Below are experts of layer 3 (counted from 0) of a mixture-of-experts language model. Rows are named router (the router's row for the expert) and show model dimensions 0-127. Each number is 500 + 25 x the weight over its row's rms, rounded and kept within 0 to 999. Numbers have three digits each.
After each expert's rows: a language model's description of what the expert responds to; "comes after" lists some tokens at least twice as common just before its tokens as in all text. This comes from a sample of Wikipedia text that the model never trained on. Tokens count by the router's weight.

# expert 46
router:435495505485505479487510524497478484457475524528493488474470557486481507524490494502492443492483532484500500486564537508480485512552497467492537476488548484542420510485510453482505500459478513531535510511487513526517493492498516463498501508505500508508543499527510502513468466493550507493475495484529511474533464479483508505517540526504497486501529495530514518444462490485478502491486
Description: Line breaks after table rows. Newlines ending table rows or sections in sports and music tables, plus cell-start capitals after pipes such as "| E", "| P", "; D".
comes after: " |", "\n", " |  |", " |  |  |", ") |", "|---|---|---|---|"

# expert 14
router:515526467521540447520514479501501495517500494476512506459499502505529515482504452541501502554458489478457526529522485537467492507464534481525538524443475501491499489511478503475475490491518499505522482504523540483496504549442528500494520498495496489523515541508526451481468474483513468499491504478554502473506500515496504538542549550486469513502497473493490463519495528480518495458522
Description: Trailing number digits. Later digit pieces of numbers after a first digit or decimal point, as in years (17-55), season ranges (2012–13), percentages, durations, coordinates.
comes after: "1", ".", "–", ":", ",", "6"

# expert 38
router:490516516499532508489499482469523460487497492499504495534491567467518496470478495530468480495445511504497525533496505490509488535504521491491547556465496507520483521482556497481462541508505500541508487503482503530488480542453514477511495498492489493507486508514506442466495484488504506524474513488518478479538486481476495525464520564531495521496470445509530482491506525472569548486508
Description: Political and military nouns. Abstract and institutional nouns after "the", often in history or politics: dissolution, command, support, army, front, government, withdrawal, Empire.
comes after: " the", " in the", " of the", " The", " to the", " on the"

# expert 23
router:494558466510504502538489476553510441523456525537496516536492525504535524471486456509498480518466490462479498477526529518444525506521483486471511497502524509480481497463526492487482535433479454468489509488518550532514502522483502502492516520503462472529533461530479510488454494525547513477502510481517520501507476524502493530499505512491479496502474510514503468485451473527497519487484
Description: Section heading markers. Wikipedia section heading markers ==, === and heading word pieces like ==S, ==P, plus table header cells like | Pos | Team.
comes after: "\n\n", "==", "===", "====", "==S", "==C"

# expert 54
router:517547483489517509509475488537489496486511529498484511451481551480464498457512467477487468495461498504479466491499545473466551488506524470501569512505489484493471533505497514454500477511464510458543483519520514511514512497465519517478498478452500468521484509494520515492454488472504511513484471460534512499475480484504502538537518512511463482519497470504458476468477565499523487488467
Description: Year digit endings. Final three digits of a year split after its first digit, in dates, tables and parenthetical birth years, such as 1|981, 2|019.
comes after: "1", "2", "7", "76", "970", "960"

# expert 0
router:442479498447491481508534494551551519499502552482488518489476515461492534476464460557514472470489526491450490507532509546502466484529502496486517514488500474518474516481522498507474544491528491506568487478518511517510535531475494489490527493521494472524531526512514473508487473491531517516485464520541494482480447520449522500501486505500503489509476492532508483469504521523468525481491
Description: Capital T and initial letters. First capital letter of a name, mostly T but also O, W, M, after table pipes, commas or line breaks, such as Tigers, Target, Table.
comes after: " T", "\n", "T", " | T", ", T", "- T"

# expert 16
router:456475499506515517503522467496523485460513502481515506510506516513526480444532522493506483525525475471517459491520526491553536505482508486519552510471540465494493511474531499482480530502487529521517504471539522505519491498480465495524522500512512494509525499527495481503486517520523520502436472453523490465469478498477484535549503534512489480510481510549540528493521530512548511449434
Description: Infobox line starts. Line breaks and leading "- Field:" labels in infobox-style lists, such as - Born:, - Coordinates:, - Succeeded by:, Personal information.
comes after: "\n", "\n\n", ")", "-", "Personal information", "°W"

# expert 35
router:480483496498498477496533508527501457466481526478508463503509528486513538471473456510460471485502480510497486455511496481516518534512492490513566465478515493512446506457518488477501504522475507529496531501492489543516522520456464475511534489472467492521482504541526464496510474505482509521447489479551511479474477470503459504533519566499521521552544474517494481510494519501510487498473
Description: Newlines in lists. Single line breaks ending items in bulleted lists and infobox fields before the next - entry, e.g. after Native to: Vietnam.
comes after: " |", ")", " |  |", ".", " |  |  |", ") |"

# expert 47
router:472524518531485479498527488488493465453471517475542478483506531479512564467487448524466475502488458482485496472489499507463489498526492472493531484485508460512473456453518482469492521508465503491536491484483491544484499521468518498531523496472476483513491512551540480496494469494487482502485504473556503489486496487506471531521501533516521497559548441520505465481459500486495500499485
Description: Paragraph and heading breaks. Line breaks, especially double ones, after headings, titles, sentences and table rows, before new paragraphs, list items or table lines.
comes after: " |", ".", ")", " |  |", " =", "=="

# expert 55
router:515554495514537506507495490471533506486497515480520452460500494486538501463491523485490496517498441454508500489511521500454506502509507482499521537486492474446505455455513484486508500460481516479508489475522513534522515526481486515505506501490561451518529474489498481486488534479526463508497486442520471482516490505501481491549483559472500476528518448517525464475470529514489524488465
Description: Paragraph and line starts. Paragraph breaks after headings and first letters of new paragraphs or list items, especially genus and species entries in taxonomy articles.
comes after: "\n\n", "\n", " =", ".", ")", " ·"

# expert 7
router:488482487494529512484513483477556467510447540495535509511485507493514484517475485560461496511509504454457541464522524507493524530520528488498554478435519485500466494486522485480492519486487492518544493463502522499498474504432569532524497490490500482500473523504520472472504502512486465530476499513524508469521491495478502540518541514487490509479499474544483466516467515509496510467491
Description: Dates and numbers. Day numbers and first year digits right after month names in dates, such as May 17, November 2024, April 1989; also scores.
comes after: " ", ", ", " in ", "–", " on ", " March "

# expert 43
router:419492504511524503522508525525501477506500521518477472510484563499502511491475505500509473532487470485471513538543539548441496500538483489480517492516493519506479532458499462496519529507480476476477511498524496501547512482478510488494521527511473499525535508562503521497481469481487519530464462492545524484505485519458482520501513496524511473525491508544495468484448486534486540500468
Description: Table headers and cells. Column headers and cell separators in sports tables and statistics, such as Season, Apps, Goals, Pld, Team, Final, Running.
comes after: "\n", " | ", "\n\n", "; ", " |", "0"

# expert 25
router:473482450533513491516474527505534472472513478485509461507481513501514496448479530501523474491493472488472483558530550507471456476543496497495509481472503499476489503494494456483516512472505480507518495515498551503506509514494520472471523483507497462551489522548501505521474457481492531550455459483517521453460478505479474507488516526476490490514550480501522452466471515510499510485466
Description: Table cell separators. Pipe separators opening or continuing table cells, often before numbers or headers, in election results, population and sports statistics tables.
comes after: "\n", "0", " | ", "3", "1", "4"

# expert 3
router:480485483509538500516470534492509508485499443496533490467479527498503511471502496483522480541512517497514510502560526523487502489515475498471544517490523472501469541506514478435500469533461484530496461523516509531551476481479514497509504525528489445517541468508492470483500491441495495490470450497531499446469471520477461488512521508482484502539509518520488527480477499453488520529503
Description: Statistics table values. Numeric and symbol tokens in data tables and infoboxes, such as percentages, coordinate marks, vote totals and party names: %, ″W /, | Total.
comes after: ".", "\n", ",", "6", "5", ") | "

# expert 32
router:487533514541515498521505507484517504540472515512536455476486494484528478488477436482479488497470506480454467504527502551514488493542475476465518522487508497506477512494499458511508534484465494493541501530447502490529486510493489512551494518494497464510491504511514463467498519508502518514475504474517473492474466515518517526523513505481512566526463493581477469480484519527536513456477
Description: Digit 1 and ordinals. A standalone or year-initial digit 1 in tables and dates (1992, 1763), and ordinal suffixes th, st, nd, rd after numbers (14th).
comes after: ", ", " in ", " ", " (", " | ", "| "

# expert 26
router:512490486486504501514518523534543430506484515474500494514480479456555476495520443526465494534455455463507498508531538534501531524498509486468510526455481479523466486493509492508468498475513467487541509470482524499504480493460520511544509523492491465528472468541516497487477519519498522499457500522573487488505487473506503520512509527498502510514516493543480496492499528529535507489452
Description: Leading year digits. The first digit 1 or 2 opening a year or date after a space, dash or parenthesis (1998, 2004), plus hyphens and prefixes re-, co-.
comes after: ", ", " in ", "–", " (", "| ", " | "

# expert 34
router:461496489493502518508502495512479456485491549469515486480469511521539504495462481521490505529501471521470540471520525483494527528462517516487520506486510514503476496534523497476457527494457510478485485458526547501496464493508550468518517530503507421505526512552492481532518490514516510506506511515510502466505506525525452490544528539508499489537522446514466511485466549517524527504470
Description: Dashes and parens before numbers. En dashes and opening parentheses before digits in scores, records and year ranges, as in "30–27–14" and "Boneyard (2024)".
comes after: "\n", "6", "3", "7", "4", "0"

# expert 27
router:481467472472497533513505492489515484476500521500538499471485507462534507459506474494506486543488519492491453504555556471518549513513516512504570476498521520475473515488533472464464493494483511536497507491524500537535502507478472510514525527524497487500499463502505481484477473521492493535455460507531490483483450484458488503534510551500482474522483491545515524500529525530507544518466
Description: Infobox field breaks. Line breaks, dashes and colons ending or starting infobox fields such as Fate, Headquarters, Founded, plus headers like Personal information.
comes after: "\n", ")", ": ", ";", ", ", "- "

# expert 57
router:481482476487509537512519502567480527491496531519504481479480552494468510452503449483473483490504451482496508502500530485484528510518523488503567505519504524505441536509511500494542460488483501505525468503506493537505523515485499521518506502451501426485525488499517512480483465482492493503503467507522503479466473450500513551539514494462484465528516468489481483476490529500535527492474
Description: Year-ending digits. Three-digit chunks that complete years after a leading 2, as in 2000 and 2010–14, plus 000 in large numbers.
comes after: "2", "1", ",", ", ", "_", "})"

# expert 42
router:463536465492524491529517483458520485491501488528504467534473532503474520472494502519481527496484514498493507510493534538491497515503483457462492482454538475465491511494516434486502466510479472506518497495507517506526483498430540456496500474462511458522484550516492472499485496489488450507485472477535530452474454482455489480552527505481517497526488494523502460490494485540500509499484
Description: Numbers in tables. Standalone small numbers, mostly in pipe-separated sports and statistics tables, plus list numbers and ages, such as 22, 40, 15.
comes after: " | ", "; ", " ", ") | ", " (", ": "

# expert 49
router:485510483497492463523496494530496509485502505541501542497487528495527519485478465503523492509485455497508528454540519493500539490535521516508521490453543483549463517524538479518462519503512504560516478507529499520523501456493536441513512558465503447492501485522508482519490473473556507488481495494533530485489515491514478525527528505482512478487516516535506475493503485516510563530466
Description: Music and review tables. Row-opening pipes and quotes in track lists, episode lists, review scores and chart tables, plus album, review, released words.
comes after: "\n", ".", "| ", "3", "4", "\""

# expert 60
router:456533461482497479486487497486506487487484515472525504500497558508511498491451510477475494498452502426502505543529509503473510517527546476494539508501519495480475510512508488459494502483504502483522472464507503521542489479483521498499524460502505470540476509509549472479482469505492528539487499479510457509519462495494531539502516565465520458471539498502478441481508529511491501457491
Description: Clause and sentence openers. Words starting time or circumstance clauses and sentences, such as In, On, when, while, after, often right after a year and comma.
comes after: ".", "\n\n", "2", " In ", "In ", " In"

# expert 58
router:460511494490543497493486489507505494494446529493522473522523506502491491429495478530470498510505504434495518491568521500494534485478520477485549495462503474502473479519507453454456489474486478495529478510529541493485488504501506507534513507468521511501522538482532515482479494472533530510465530465514485459524468488491454529538536522490527522504494484520509493494451505492509511454499
Description: List dashes and numbers. Dashes after dates or titles in bulleted lists ("August 9 –") and digits at the start of numbered table rows or lists.
comes after: "| ", "\n", " | ", "- ", "–", "\" | "

# expert 37
router:479474467471509537528486520517494479468486501465497503473524498462544487482534497492500486541492461484511465508529565530530546511495533523439544544507482502472464527501508500453493463512480471562476473496508506507517517491484487486497514508475500475522497483512481489506482482517514490549470489487538517498508452510453481508499534497483484525504495491576506483509491491486533536490507
Description: Infobox list lines. Line-starting dashes and field names in infobox lists, such as Rural District, Country, Genre, Modes, and coordinate digits in place entries.
comes after: "\n", "-", "′", " al", "°E", ": "